config = dict(
    moe_layers=[2, 3, 4, 5, 6, 7, 8, 9, 10],
    norm='rmsnorm',
    tie_word_embeddings=False,
    optimizer='muon_variant',
    learning_rate=0.00634,
    max_seq_len=1024,
    train_tokens=444800000,
)
Below are experts of layer 3 (counted from 0) of a mixture-of-experts language model. Rows are named router (the router's row for the expert), up (a neuron's input weights, with its number), down (a neuron's output weights, with its number) and show model dimensions 256-383. Each number is 500 + 50 x the weight over its row's rms, rounded and kept within 0 to 999. Numbers have three digits each.
Before each expert's rows: a language model's description of what the expert responds to; "comes after" lists some tokens at least twice as common just before its tokens as in all text. This comes from a sample of Wikipedia text that the model never trained on. Tokens count by the router's weight.

# expert 31
What it handles: Organization and title words. Capitalized words in organization names, titles and regions, such as Group, Council, Secretary, Western, plus football positions DF, MF, FW.
comes after: " the", "\n", "-", " of", ")\n", "'s"
router:534490480520542461500476476538514524394565484588556419548583527572481467448479451394530491474543512411477538542465495484527458525627539531517489400537485543498333508530487534473575543491563489462532421533485532489493481457436547500542506580538528511542504397471530552553484530513518512484526517433448561467500555531496611536370457453537528483471440543409562475479538534523474456571524
up0:545479452304412483514463525498505459539471469478476468411421463481504504462468456526445544655504511555497470477441557491470474520408525502511465514477498473432459433387564413499493467520499467512571549441481500512545531531421539507447644513402483407392440520547497534479475487476510594509539508495492514480458516495409515474551564590459476511533468482512512501586410391496549455467555
down0:467557525422481534378529471511527508463524542494494534498515514452443563535528540489437597548539653485511502483479514475487522496531522394457460407541506540503537477502504472534502542417474434526569529507477482466463499527489485413477418495517514618544478492462523492394467530524473528449510499518400519541497504518520438556493487460584475481467560508523581490468460502479450568506470
up1:519436531436426553358474494489494417540346581389449475459488538525501506425484488492505523481424520519566404547593482519506581371467519551461616494454544439522482394465417516507523492460524526510526577501431402576461542442513551520514465529470443565466440549466423551543547456491471586483507506443530476466453507519464412415484514464472521422521477484562475521571517484393541469523450
down1:496492522476427516463481506483469400430377511480445518571414614521508521523452332418525370473627486402416568493489557498510471487441539489473452499450603460534506513459503552513501567529503505461567516463379430487553510407467449459487520586535525582545465534457494553526510494488492411489469446499453575616487518538464517449537520484465487527456416624476538429469449535506503537480586
up2:536449613548507481542500508492425561563508592502474545472420504494478693465480564471530516468452448465486542537464425529540578503458502441460481572438523456494513503436554511593532439496517571516429517481556405494503612550543616527501469477539535455494389505503533489414584555477413510574454513462489392622496510473523505482522425498499525492486474605545537522516512455444551612589476
down2:530511542512448475481542456384476467471535510559517464476467552490488576421587493535545503553560446419603468531615479453470529465526542489502406542524465573561461476494430489502506445485392580457522525502446495498499500518534486393445429549494464368469574468465542522446441456601539512462479555509516473524482416500517513500599597516482568445509415550577498409531506447502466561602461
up3:465492425545454754544540571472529471495583477500507574502526521478504484512563462490416425575441538465488517514617527491407604507431484396437492474402479483410404413356483459561496492520448507552497492536534513527549512526508476534400446532386518480518506485576449566447520538488521486483514514504456431488437459541535482467492519493489537512516560549498588451514497427514547440584518
down3:485418544539547493494614462588501488520541516492494504587531509470413491478446491513449503567516587514454436540527500567432488515501528484502454456537573509502487520527523448530559458464463475543479488492559548327475382482462482446494565654450469567598564501503498522570568461564597599499482522592484500476558529499504419456558587477482492567488522501536508546526462447461459493492576
up4:513489546538549470550507510452489494506516491463501520485426485616542559542502553469506454575532480572492453395486498558570433495544471528434494536460470521475540373441547455496462548474394559489522517504562489473544456496493514531490513616445553483497378488468429487476535469504478574437462511612494467458468503484511472527449569486519531521500514503525440532559496474351472490454421
down4:533504430563612519625370472484483504487450527482573561517518506508447438457515455500460551513439531484513516540501529570536495466472469525566429557578495468611457492391457560509573503562401459571587433492467515441503511356509506474499487536515501524576515535499530443518492471518519410453519555432362459416455492501524539514607573584642500417500453447497343508472485456469522517532453
up5:490582488501521547593492548520416503446520509500489467505470525580485666510552513504521467469422447525503515529462528496506541562542513529476563468519530522586533440512557526458491506528426540448489495476608525605529573642484484606412497517512487603540509528493413542507627543511511481477391433505531515561498481496502393423508536527533533456506521501487512525564427453396504478548443
down5:415558518482565436411504484482543489487600515502506469489560492432494446537531539442485514528522514522475505497522497498410497524543527453620510541613589427441404448502509525545527567394492535558448456448487493448513524562432422583503623530543499395433519695462503523534447509506478446419508541517522639506505478475541529477542436495499412496456528508471564385422486470562494571468458
up6:511478514517527517591524541509368548500534481432477475537510452484496476536541404465477461506467520468511488508540520636470603503557451441459587667443530484474566502567530516543422493477397525585528598472375474490463482478516465491482464495434537451530456533369480377496520381551427419511426508493590495486521526503394428478492550554396532506507555446505517523458502366466553532513486
down6:464497545467552327464490591438501487431560566493509519529548421475548509492479506485618465563313504382634495544476483588472426528525499374526492485472494500549469489462440518510587499501492582469518504503517456520494509425583519509519528484465453438424453586618527503497496476444532418499568500519542491472403400521472422495466515497447459485596511521495511511414494476633495449518598
up7:460451590468481488479591502402512421595496487537512493483515532424574440597501535456483558488536555507565526462479526492521485503470504399407585469431480524471485507481479490489386500525470568505516524602482503511581555462610577475436682462517525460496483538510429526514505502404329525490465524481539470551452512537523363515507479568547439468510523480519550465541489525488562506519484
down7:550476479510414512440456537491495444502442491514582515524486478503451503604462474481481539484499530537472457584463457492510486524580522523498480492422451470531494504448549503593435475496458576355513455472552491454480541488606486544553560489482495517513513478579551500584523488583534515497489564532491406428504532488497496493535572479551463593467440490480526461524448502594553520499584
up8:485481473504430466454584510492561496492513501482491517391535484430492468557515433539408512457568533470489560514501404517350573472484515502428603529497503387586483450529579525515519507464446523558521565469430516619498576493414467457397469482444515515508505486458516505517588516481384453449589481532496415511542508367534448512659479496500531518483631503582508483548534475502538524538471
down8:463476449579603506452472474527429615421593516500458487569552424529484535552506513436516537568444549481450505479591421465457451482529499464518476591501502516504535498554438502575447539532399511519512452448516524496458552548588529599555518555367541530510496515536478520461525512509498411485394516502556450475545509521533496488522499506515476525507473499488532536561514410525454494615520
up9:552505545551485564543578538400478495544431515507473526506472436413499517489526543399556489499519390441473445530514520509549534531421528522478574549481571512523529519432431459548572545469546477496449569592553539432524469551503561498564517489457499482513432551420472503554563575506462439504341485525575514569515473454566434434496492532413463505523592587517437478539474399411476470501523
down9:532470421425567535508462469516526547542616563535488499512536532454447562495459584500458497402532456527480480577499544504409519548544543483525608391517479544453580465555498510453466498456409511649489527455608497471496444495421517506458535497511418512580513396534475488504558458489466442479559517489436485523487489451508504540556582425504550559523415496476539650548508553469483460427495
up10:502539496518506464465485508493536383563518569460480489453489331527489563542498627392537507557510462561493476464499499534521453545594394515530532460488467475452410485437531472475535493517515598474522558433501488486459535524467496538507408443524515553510492462489505424500609477536462495576440527576483360394484514509502479461496524630482516511423477519558508437452478514464491480450507
down10:547487464585548501508556500526625585507534513525505496441533453522672461443459444476550529533465499505510449461496534520411474608547477426482459488494413504527463515479513573489494548438451457522551500531501539451515473469559484513471521496569460424436362477509391484563474515469504515568547494528428483469487486524411460552480426503508557512531509609475463509476470506522457558483418
up11:555537447511532560517508498480500394403467571535532497395580474559462491496531550548537446470517508531466554565513539472648511509432431513470560475504449492533468411541501428479528475553441501478503539419641569577571439552533483513490575533465573479506480493519464435489504497447467524571541497636549420538551525500510496512417462578485560557488550445499467424487536400452536529500465
down11:530555453465348478475416430508526555567455485525508477510534513588458433562426400544501442489516580460506488646387529404463471409503451430451528444550499503438503511479552472472525463504422493532428500543584537518548517514483590534629459440463528541476603454349547533554551515532498507396526469407494530506493509595568583475525496503531430431448495499384446497510520464526489510477504
up12:614443414486370412487456473505480422461485535482552562388474438476497474573539553540543522574435517575516514504511597573469473431415470472434503524514553527481504451491503422499517432488512485527423521541615533694452428531526514494477577500509565458436494467471529487554494500473505491582486532451479532473398449504436548478512484476490543469525481473555403447540500388363430541449493
down12:398508448481453516494467457526482498487484503464398520478535554488475551512420481540532473482547455417501423493518502491523488575521406524476493548512508524459499503415455475430470500505478372526475522458478526477504554455517423536507499392575492526500511502481497497426494406494542558440606547575527619500577509551493519503538401503572520470555473447442547559493435548571499480503419
up13:517497462496432494562521557440419470463435573530460528433440493476510445511527577489551475530497503486464469535518543528512532426552507574583502462503513492462540463501522522563582495425429582484490481433595375528538481593527435514521599435391472508543561516480465578431574506519388477499477501437501488527527455439513488494445502549429528489539562499576476477448507391435497508610507
down13:495505568497440476468472583546443519495588514479552412509515568495496495564412469509396503451542571505505491577566503496513454486462605448570555441483495494559482516409393435473584584522533473503513430560506487474547471487556401541496396567531525486408465399528519494462502559397351505508488507467455532545463458495498503529511540477575492483468635588505552450542430573431405574473548
up14:453483532434485470553539522388383458478506492368526557406529512586404627556560529471492448496403507526523532463539565489538442510503407497534435493527591490479549490522505462536516501517514526488489558537493497508577472580574520528501530481515429489516413492537312498495579489478533509610517507471542467599501534490469470430519474491584504484561590391496502519471506431468549582408556
down14:523381422486497498359502447505561526556561518470430489610464492483600474563464502535676479500537507577449468550497381474549485451519508474561466558498363522567400539516502532477384488506520549469474483529505434457560486497458496467446506529487576500534548442391482514484476468565556492607492467555599500445557468548485540532523454591491538546489546508450508603515459580525466474537468
up15:539541576518491506498473483501469432517521540505477463468459454477554376472560574480514507508487484451517421429558554561505527486397520448519555477488529453482591460397513508591476440436575504475514548510496361491483478484491498485504540540516512473486487488449402527450607512493453534457483470455485533529518475561532498523503515478506403500499552503502504552524498522429483514506479
down15:451492471476529450550579527466592499439488518499504495548488447563546543467489490533523464510466558512482453505423504523494574555495444520455480541487514497439334592498539508516503532553409554498492437529559466518563582424497544479505516489398506427521464460607465542486565497551491523503473438482515529505569462545516501515306472499599457601476499454487549434477453458529545516484430
up16:532484415413446497604496581457520517490420471479505535448456490364566480501496651571372498482510381525531445531645525468504489375503524473583511534474483376501485477540531518468500472486526537530536507490472516639543493514479489547374383526428498462527488555487522491517523384382525536537519504525457495505505524442528483392582607488523446489457535474526505505512572458524460491479509
down16:558517385519609573490334496546576595506601562521570513516515505493524487385386464497448479535417535530421505440526504493453475453460472511512499466489447507498541426525426507483496519596560565468514585492515598504466484501526515611549513557557524496499556519439459573435494511543504512503583530501506588447415415491431475506522453492479515654582469507425487575362525521508537497473560
up17:525477543495489436573531503454481457522511498545484444517427562500502504496496557538555516480591521571461328548493571475432487553584514591432598409501540535389496480513575531514541460496473514527469527497512470498497554563486487437500553438526489457486567485453427538512526441463521487569431519500444458491543488420608511445489474449493580448466566518574566499512602487472483535406500
down17:547497462529472604518448482523489607451536524422489503545507534467526553465459505508493505457466496519515508589517535506519485465420541498534488512540463467471515580487472521470504448514456495555384395393399494490564490470561497542499449482473489540493516608464468435486499480563464480498610520469565510400521449510497500508474558484451440437547539579546537502611419496524458510516454
up18:442492460528414461473543558461494501501539575379506543436469449538507561526523600524363551531546512535545515496627487502511560510577488445432598521506555449617496514558517460581498575428502451470431497505422449507615488520317496447534466498467562504506509508546497515434526459486507491487501488538526542575439425420476496514512641582539528519532488477589451376449469526483531419453535
down18:563543446476579373445505413588569616551514519502489549455503409505502494467509465403480489469489524483535449367491415575515476477498457546521486583495434534452510442494511486485568544448628515552496522632538481506528495460480503471462420408460525478551446450458485557471489455539524441539559489451534517509536537605482432578533531511462469498541534559444416519555446465534505507466455
up19:512450584454455517419491559475513488521473570511384581496419501512439650479472528486511470561503466465559417530559484473486539509476507499484616575540563447651562446489504593508460515470512478537557521600490500541464503497429472582538411494436478362539446494520525450492539504534537483400479480525513468557471491511470500481543491459361544515497451526514524493615456533531458471475552
down19:341428522512460470555455533504497441489515489561544543508500523511444348518522537467521484482526536432517521470441597521469457442452616485502499513476475446489525524489527520495408537499515558529508457502450494471549488640466550441483510553403437599538539430550538478462502572551496427473497516524511516515467525497495511521547561559480466514529523502579498489449449611553503444541508
up20:536560475557528512551514529507499424457515631514490549492503457586579491485523542454354540491542517527454578505543486531391474506512486538470520521528486432486492534502484520504460452503431482449480499489428491578454532509472425441369478444531472546447500474520555506495509469489501486570519465502600519547396446436541452349540421470532452632513604540536452511476528514511500578516440
down20:527479536472561500430456447428494565543572580563550479440537470529493546577499473486516487610440390475510537457524506460523523494524496489470590464502473498523467468520474571496450483515500487535526509499526525524506498497471465528609488500421532499555609436513468466464537490554597532453507628581498499412468453635454589490486574386565497507499618474513529513579557426538500486495521
up21:474539521486518543515540562554534418498526574463462487466366490416584543520565536496534455521474560510566513531499536573538508531498538416529690493425489529568432474519539556537549496505446554596381526579450437496572460551575494489308366536458495429495467536446447532506513465512510450461481536464556454453444511544549506489493527589467525534558394510561454602487584435474606484536513
down21:457556595512554531559506509518479382512465485587498517510560415412506561518471493447491539486519514494446590526436508398519471611433503457545523521545550545558418549489575586470514552529464639486550500455547502464432487491429484501509574413512505506541565510444480537546500637532425582466531515481477533560524562522477450538470583502442477499442533484410500525446577579495533533492486
up22:458491505477497516521490575479520478519468504518542467526507512468549466520556560557479539583387418587571495450469583524570457550470568446520549517516495485575543471455461431486444538512477580520495504371513524571594519371396422488408489502505498483527539501543535488466524504503503461508490480466611466466408534492522497472424517469420502559500522482544446508470538524452531552406443
down22:570507487507512464491562453471505560382497454398468448569529528549504479538501528490409517569590514359558571619509494471603498473543460548486423505495512493417469504497385513492446522466487397430412438524472466625505498550518497495511484466499558533466423503499437455417486492509429497454417455505496546467505485507583468464473423470477553512584501511512464476456353477546358546576581
up23:541480482476422498493522487363494545484476528504428410426499452491527465480552415504543494472402509513534443519529479573431524537410404553453527499447553441499422586436555502532507479408516464473558528422498545507434447563478545507575516489486429518424532510523497521453484375501476533456476393495473468537472515442460473507544521452451551576475516441526494499543452515510506450586458
down23:407574563526445519540419494521437543429513595479556486567503423475536402530490523537497592484499490526579442559525535513486448463528607502502470482548472443591393468513456338479507457520459501449495537531517573521498513499550543516564473493541518511473450486494507476525530432517507532470593415472578596464452495583473497489494480407491603465567451547381419521493539546482467517490479
up24:510498503491414515505621597450395364570533480433476429411607598492420452467549474485619541494551520463492572424537452643513452531531503504489478510504544460506538454474496440477422480535538515495487417484614489453493480584483539508426454443496455517462454414470508442493495462513476483488500419473478467546501409515477411524468490518521474502528548492554632499565387475499464395465510
down24:460522517503538529477543500505479510473551473615548482527585497456472436546383488532557482473540501528512436593588474370483519424477553485497445488557424598565531466502615484516573503633518492435530476499409599512584493482461572522482561593498529537511515468541440506558566544506559473437490516478530461526521463497488582348470568516424610443493542368512523455463402542563511503450516
up25:464545525514512530539631478445467495532513546504513571481563489500544416528551496515476466620507455502482503513544388452452567446434410502511583510512573486524539429520504472568517554456486429480368510509476398507495594474560540496504483617471470499624524539565464466525544512452442480498494518412487454471434470516462506524482505460464602588489497386488500482505539463502519503472453
down25:510524529520517504540509516494550486500502396570493579466465508527495441348500485446514479479419448425556482619543449460568607432449479437459589530519439574583500425465454517482554501539516507394434523498524510497547414494544498437514570414586426536466498535529559508536493573410458498408547336523456505450447532493477500518501463488381467472562306528404533496588533506442505521488565
up26:506437539618539488564479548493477466529458509544477502526528536514577517531502546551542366495442510542478467524570464542468528518545490547453522477414525485531494531444607524491474469463522611548495564507566490511463495481591535510456540502412423515410528469522490518477552486524490542500576523492501467465501520543545512437442511456505488523519568518544473486534462419488492577565462
down26:544541576549462467477449482521545447511488499526506465551518462597487522483495647384452519534486537622583559471532500480497505424498452502528550451479485527492559552421493563468375537475541524543552527528476435504543520519530584508514501555547597499407469504642505507482375477473489497430561499464476493542574534566511536537541628456483458487488450442624454492490440414449536580500477
up27:516490398425544466559485534455499435502399585479498403391415410465477571423505447469502518445448494503523498585515480478499513451418467476483483447501494536498486503488469476482552518476452541462533519560503454497650415543464468544483469454423573529471457487476464537446432460513535555454491526479541472511564447468446479435454483526547525500507508472529513529567456522384376490458500
down27:518578456483421530480458491563600530488518493617475548523573530635546474438509492505526555588423497529574598495526484473630449535540584497581509484552533555527594520439430493501492498492461510504442462425451474501461521535526590471602522448544605517454474531497516500575447533521515533386491457502550515481502460503425524485532394495458446478413464633532536465450433445496486423453403
up28:475444434517491459616493518495363481501440618472488516471422442543579455496440480553545478467449475531612572597513527464545558478485472509402493473586487516484599458522531531492509482528437448528461480557465495468487565569466426480503435402456487426512482458348507447448530487539339497501455506487478396510543488532513418442491525526489530549556551466511561528571503418511455514505504
down28:441486477577524454391451476564469410474518527477530587526511448505426539459564461489435399547448451545531470472436371501609536634584588592532471527505490563541474549519472451482573538494501511512420566518498555524475486584503517550505489543570502508470462508518482462528519566527511506413438542445462480443439470480435504464538506487613488446484530534474467495491653529627602457540495
up29:547529489406515501453560558547583377537510457463511472458402498462425555476522576486437474542443450526595490523521460452439524565480492479466541542533502522510552571483532460532458421508497504485473582468489522553575506612425479595425542418385411443452479501354486509532568447504439601580426459435542554524502464504462468460551547436510541463557555506515555491502469416538529526460436
down29:474496452425485456557516464528514459440435503481452556509504512422531505580459482369508443465522575462503572615529538449573549499505494496458533517488453464464480480525519535554513580439506426462662436482592509477625472468481495426496614476566496510506441455508491440438559474460503475476510427528528530462507528434526577387412508501507434487557463501557466481479463429578503531532557
up30:490458545506529517635575505489472470462527528466523545455410512428542495531457529509498483503546500563532500453518491538511506447485517553512524485480467592496562531542519528651552486521504456494472495447480382494528539560511490507402613446477562522523509537491539525398488316504433524449436419453499540557450483469469398501670548570524452515485408490479497590513494461502528492465472
down30:525502518503486462517459481528557500544474487551506504478480462485455449493536496604617469432487452488487526509534462508523402453488547527587442526541565461476532455510436525433514512529462539497452515525539498492446543487497538474561485506454526463514494440490558402559360520526489565487508509479513519463404486459496470521554481526378486506533470463494547521553520435459460534470366
up31:508461522580538427508479541481452506456548542565509569512544551531567494541484437550506475469468448510515477465533560537535652426435552567541539536456499479474518544491520358464537485525549490520501679469502398448426479527484495505503564568532558501504509543423419372484569511486423496504450545493474503524421356432564508507511521611522509497427480488569438451489414439521525546449521
down31:538470353457521491561444483504452661540516472502403512551527486438451496508487399494453516478535529392479543444568627567505455538662420464415535543455470519523418569521453541496532568514534509431493514559470454461559638417562484491476392441591517458489394551418462455453583502513459534545511544516579486483479571538534507495458471493611541511454556512592476581496461536521474463561551
up32:495512477448498485566517480485541460432534563472448528454421487451535490477469600599501534524435531540506533543623546504337477460533487519484518555552488416457595489469500517630534545530536463617509475411544384511503555548536401559386479509476316466511448549332460517488431547489425435487511503461492459577518455496470507480478535518532424503458508441547509460494419436601476531410539
down32:471487463453448493586558506480485499402555381490517466503503450469415453527382485480498526509504544478525430514423416470504502488524507514537506522444502672563520502469534483536578585595503509539452501566460532403465521489483461428532478595552480550503533486525442436508496496532503529453559466515526471500556497579541518468460595491616564397529575428516476446507461453463468527528500
up33:444490488545531502518606548457436492512458563462503589436543513511498518513579597597528460494525492498479383503507540476412469491454480524537552549517562537613544501543442514442533495475519575499537467547522369553461443586533479558483464552446473448481475530465403511518499517461500525481401507563592421486532514472549509444536448586450496466513457451563423403434512477524416501443421
down33:494436476524541494490544524474417561479493535404461467499530535443457571454367517500498440463433477526582462390531523481532530504481551494542476491534418488488380473575503460522492500492555472470558602448507513512517465465472512422489513604577453503481489605450502471562426552396502376488491514589471493492410491505501500456553593487597535552511441467520463528499441529466555540499496
up34:477494485451423451565514542458447522469471513445485502508494584475511477510500461453516511611489508506649484522491559632518490437489492474499475467662523518585507455488522509470454468557488517508473577506518450516488583509561527514475487509472490525488511483468468511387493519512503531585430495552607500487485488507405471427473471491441434485446427539497512474523480352482476601440452
down34:408499466485519542537314442604471470487543474500528463529511501477473531465515534472436491577486493475526483595418425471478502556490482585486526602523499440511501504456491506577468511481523524489502487474511498458522392493521487503515540522500452488488572459540527507551576499494494544525514446453536557549441492528572488502446478445499469524520463476503510500463527579437422437496502
up35:535511543477467623506554501507555489458511659482477511529489487538511484450499459529511456508478560472464503497488529453454470529502557502501526497443556442435452409454493535587525432516517483585403482440654504552524414408559466539475482429483511560498541501511549519499606367493448463455530433314454486525498409514530506495495585498377456484532545539567537519487431322391479495475464
down35:514474458463490482515388512522547493615430548572519443406461527523498492490537482543540444561500433406506472503529537609555508527463520605473553540517472465457546444461541432554414457478460496524475481581499575445424578470494436604532437561462480479582522509477514520560502515492467487559587488536504572572457522387495522533446458429480644467516414491523523490439403532430600509501484
up36:570497504539455506514488577470419573564557510407549530493499531524505479504521487539549490477548498521478525419472439451519524466505514532400476557398505466455550543472488464506473488526480484483538535451475510639639485398485474524420523514494363434437551499514468537449532496474365488476500503457493469497442534538471510432517490509557505563553437536520373511530463485551506588402454
down36:467457378471471601487469481390408482510486505451495529500527438520581470512535505527437472452497408508501510535499502559485559424514524542526594418504484564371558453480427526454548517487488503489526499534503474422450438531518468526456479508509485500531508429510398588470397569575557453552390546524484538521435491508518557505488613487374526469565455461450475466526512440511522485464479
up37:497507508453528558596468464409596531494425543530615457418470615499477522587612558500591552545457489513462476527495497516489463428503530513471482506462461467464446493421575503511467496502379607526510471609495408487583598491466401457481542617537543510501497484510504586434493468446523479572522414591524452515532477524497472447491482516513426520410485476538556493491511502455485521497409
down37:521518507459477521487513471461537567464415473533529495433493481460532417504477479451532533535458504492519520404598560572512587504509556554547470505529528510503534468484407438492480480475536489476498497510626512519508444493459479417588455493483468485449500491519580489473452500478473487481593643482594489534505524500477458502577477495506580473561527510490538494457514508535520539512541
up38:528501509387514471553504522493488453564545508463470481537504461524501560549572465566490469545490443449565429516561584519434570501499519433413516542455573401497492525464524474455547460479492499476424511528531517525447500451502539429501485534501437528499401541520371570555601369428513655501420442578518521527487512462405505481522475503485484502553466450498501460472432439495538502406510
down38:514619529558543541544527523496521578455547480525506424418371502469496581545425431497461515450519586524530481504491443505479495498528491482579497482547520495419587507569492596562516508522458619538567494581505534489501471533491527527563448453531585556448565429465482355527462492478439551492541693477484535489475567495462444505429438596550444497492464494543484480432519435477546446472478
up39:519540422517468589464575556452477455527499474469465634463383441522512498458512634475376479529485506519656493546488526516511467347508436510470493486460577397464451540518517503467546538469507435625412492461498429508529534454467511483481464518537454370423526495456405583500491446470418495543535527489490474536514482464486560503560435510563439541488501390545530503496372503474605526466500
down39:523419467487497510434496530517609528426480517552543597474509569534526484445425454472586528546518517499512515450536500450501471485477475446564342495452554487514559566464584436452585408556587516455536488426516462455558502573533486462463425523583549531528517501444571484460489504494499503565530486472468535477515488552430558506366367568434440469495461538510565535453511548448506510484535
up40:512571481508481480405502573457446396444511438508501512507406467506465531586522514517513493493418453553525456530565443486499431490514536455551495499485495453548534494458562504572577393483506492489502515454558455524597507556471435492545575519465547451449571556566383538499402420432467550494529414546521551487579530518503404482409481554415523498561487506495517479588540461466599517457539
down40:507519523438507533564521562631470543542520548614521498386505510501366439555517534455445508466449479542457484461495465530504444507497490489532632512489613579495466541500376550472528477539380458471531532549569475500511495474478491652567599439516495484460466469499489432535490474385470439531555515550508496462512493461553505462511564437456502530538517540487484477524510529474409495604533
up41:512574496372546529453577626422519450502567453489565488428499299556512442516508518467470486471516529502429532565429501535580471426468568501492547569483531463557494618524535545459435519464505499589439517475531479420525480593491486469483514501512491573515621513511548515469554517476494489623502470509521491493492475548582460501490402561490465559437486418532488480486379446526587504489489
down41:468438499521497539501463509564608528477528518532618606580567488465496542476413475518463550559449527469528455491366561536502489493473519581521522531481537525470558494401495503554427508620428497552466552460510460508481588507489587452477509500437522514480574475481465484526511518494482535555495495499493492495541594568504478569497441513528564514519570513468533546509470460470384452487445
up42:506487530366485461511521595487576490557504573455495464432443452537535474565537491520458493520443498522552519506525453447471543433508497507403435585537494491504520443469540461467393503446491503586463466463604496516488485497514577496517476481526472491416503604499427486465493526554519471497457465497532508550429505514568537465445521546421577489531500363481440426462486525550610475534488
down42:515396561400480448548485541547560511465496503468531446490537498529430490480448480473482464441525399594470593496483515476516543559515471432426535487535506495509561494478478580446423420561553522485442450569518474474487599545512522520477486587556563487528540480545499532508494450483479554505522517440499588469481527538537465500561573349497473469458523510487487458477509537479526443471506
up43:578590458386460486520460530437534497457464481545445480441522490489509528534568547419598468495426487489501487457596489572511472516495504523512497491506524519521552519504458429506450572466465521532483546470547405583555500395560520351429469482497442441427543425482370513495474522445502442472499456448564509530398416549503526412539460531450511550495494518533445554507492466454399489526495
down43:568465560518505481385370416453497520478591550470495486501482493421433607444436467528471508472471521576509569465490441476553555481519496495542466486571457472393452524424511539436437495570483473533556469518539552540514526550487502458479539491544548507601451583614531440460457496511562428457562557524489434484451564448479517586496541511550425500515489560490507495475591504497562588504487
up44:536484571419407505522501602457481498462364476423567439503447555514497597574488575550405502436534529524522400416472630508512454470585491459446607556481450500539495470443553483537417560450524581520468468528521511518514434485490535524414443435483577534426426508530484535542508546487450570474507388502471505632468523500529525504546507501535473466458522464497488492500443527522419489494473
down44:444500586499516523485475394589563496434537469479483374511481485475498489525425498603501442503581579544446625499431410501506586657533600455552500536504464530532529613523510454561523433518500508460482502518490539463457496483469444475509560523426480516536556608527498492517454527439517473575497433525524481478518506578603480505429496468480537492551476479449534508587502572469496483474512
up45:601444586531391530515491547459504481469511492526376491462378501456533584506572442481471534529495470511565549549543482575372490471522546551516575623537535470482580482547567503478488442532498516528532595475583469502506570461497473483501621478436429500552536538498528470538551496540430543521478522516493498490487510426461454501517503592493476481465505503489431496446483481502581498500512
down45:452548480521610500466466521476554520588516516485545579490565568435530457468488564519514449484521486526465467450543444479489533501537431474487428473568545483512561472472475539422435530492496446464413554552493562449498553464498504455473574515532511545481518429509510570547499424502482496351467539462477480345460548511542423498542502558460517563534539482577514473444455425535469486453428
up46:519525472625514549514496486473502370497512414507563491412458471490574540546604471499439556625475551479498455521460471498473514542522565377428512520497497492540500502478489507553488486442422529537527491419569507507478516530513525495446563510448536536449536550584490541483498563427538628503491477513483484488412506543450474503503463506485502497525539458544475531588590457484465536505522
down46:522505497471491526606520493496518522521522504503593537518531540569495475500504454469473536469509419510491527569462537578481542559491401459573517517485511501569467552524536503470500476533487494490464541525535532395481586461420510567495487460530501462516510537448536495420420499505447410494477451529404538487603496618513514493487628477606455372446432531515524491494394462520502543559445
up47:515623515464424570559491530470521538526490474485479486532537484539506495465520519487427474481496462491452496567463565428576503469505477632539572582519535363434556471439564536529503494570510573488495465557530556474522563476517482526499512484457525479491503564508495580485485465512511467464544496599493520512448494506507447497442605487432386541451557418574526472501531457502473474400502
down47:462487508622455477499536496501461456556531512410514482493598494520483531514457524516456506576467470444537497632524583490519485412502470525498414498515525579518535522470537557480464576535476494439505494555503499554590555352456524525538478536532379550462582504518523463444439463528482483557505479520511465536464580606545490497482581543576451493375509479504523565551447550530478429494492
up48:567500528481434573586498504508517489495532571581518461479526569417445489498498554527485539477506501568573472530527464585507473432545468511498686495522555479542519434472483447508500564534538540511486583502547545506544542484482526468517497468435486542520457495439464501548566486516459406530322453508456467507538523540474418487461656534452526551501462475514559496503425509482445354484426
down48:495527442487471456496454519517404601522483522494469551543546466516531450538507508375518549457493515507415452488477570480508429486462533463442500501529533498487488588568483603460448476478492451447492505502576555432507439621513529547502588532494437575427397512504480511492396512527464531456504580475457568369513500483533577516557512463558504457547465587482505500538472443373523499489467
up49:473484584470530483470492477435516456506409480498509556542475457520477483576523513517564501620507502492498423531504527515480492446348569421490393482463619470473434561553502517508507491491465510523526479483483540541471478503492515404450557527512574490492548601500522482522531554486402438508514535479454432489517449397505473503491458423500472524542487475533514542480446514484455460511431
down49:506511580547588426600561467465480546499562481479512499633496565570621518574536559455488451489482518591577473550482506621476502531517513522532483505498470511552495559519607436505538494480399431492484496444439491502416482567479521477598507558521493497502552532489479451507527481522622578483450519584505431504456536552452526485420473517441438493511457508508502454436543376557488481515501
up50:477602529558441459373498500531501369541545493450493597436463516554595557554518474461487461511514421643570504527493503429506547449482552554422494476463500523532550513491464485499338513518529563574462493520484451483431570447527505470514529515515526524449515501506512483531532460429494591448530413566488525552479517470479385492443467496493509550476520488525406564502425496341490515529412
down50:534493537492478509546565480403590468420519498513524493519489516545487483475488527539562525474383503471583521451501533430504488476475506503495489511560520514475464511491472485593598481458438408399515508542527522491536557634492497446485582497509560442463541477425524541513541471577497444455424415456481482495477544350514541556452543494496468509541517511486491502552463486533420465537574
up51:401532486453515455437496481446467414544430574494521538362531450495451516447503476523513355499435488470517524530547585500500557519539512529511550509489511428472484466469653567480489504578516525517488511535542463662473457448551367473337467518504465526521432484480399464509523371389548504466502478486551414554541457473515517407455478439496440477428454500577433531479526491560457475535493
down51:462527442495529463637503449514593415481495501509490573478505473513465499438489482513457451490554463431439592467460472446480466478500585467526553504536461515652369448435518455483444610462564518455487450491592529506555478492517504485463473591560404611617525549521534506418568475536497497471480591484560453457503560438473509389487496550470515436502502475470520470493557435521391503514454
up52:517426548560492538545568481415464527497530503501479534498534418607517504546552459490482580509508442514579401523484491520480544413483562429463612557525556455458502492470572506507468401590556638482496485480597446492587472499444558467426442507541556490512514543603527515552488504524493461506542579573478484557543391527466451398459537495507515488421473452503416463559495463517430455554373
down52:458530514370531496504547527563508479416519520548519500489460491411491417525526493505522466414436544583558616537488543470482525460558537442473513435535342300526570556510523454493477530570530501551447477415548502443463504427540496488674450489558514441484497621562487561558489516525476522599611481440367473457523467459502394476502464496494510418542431562489506469535552512554511480427560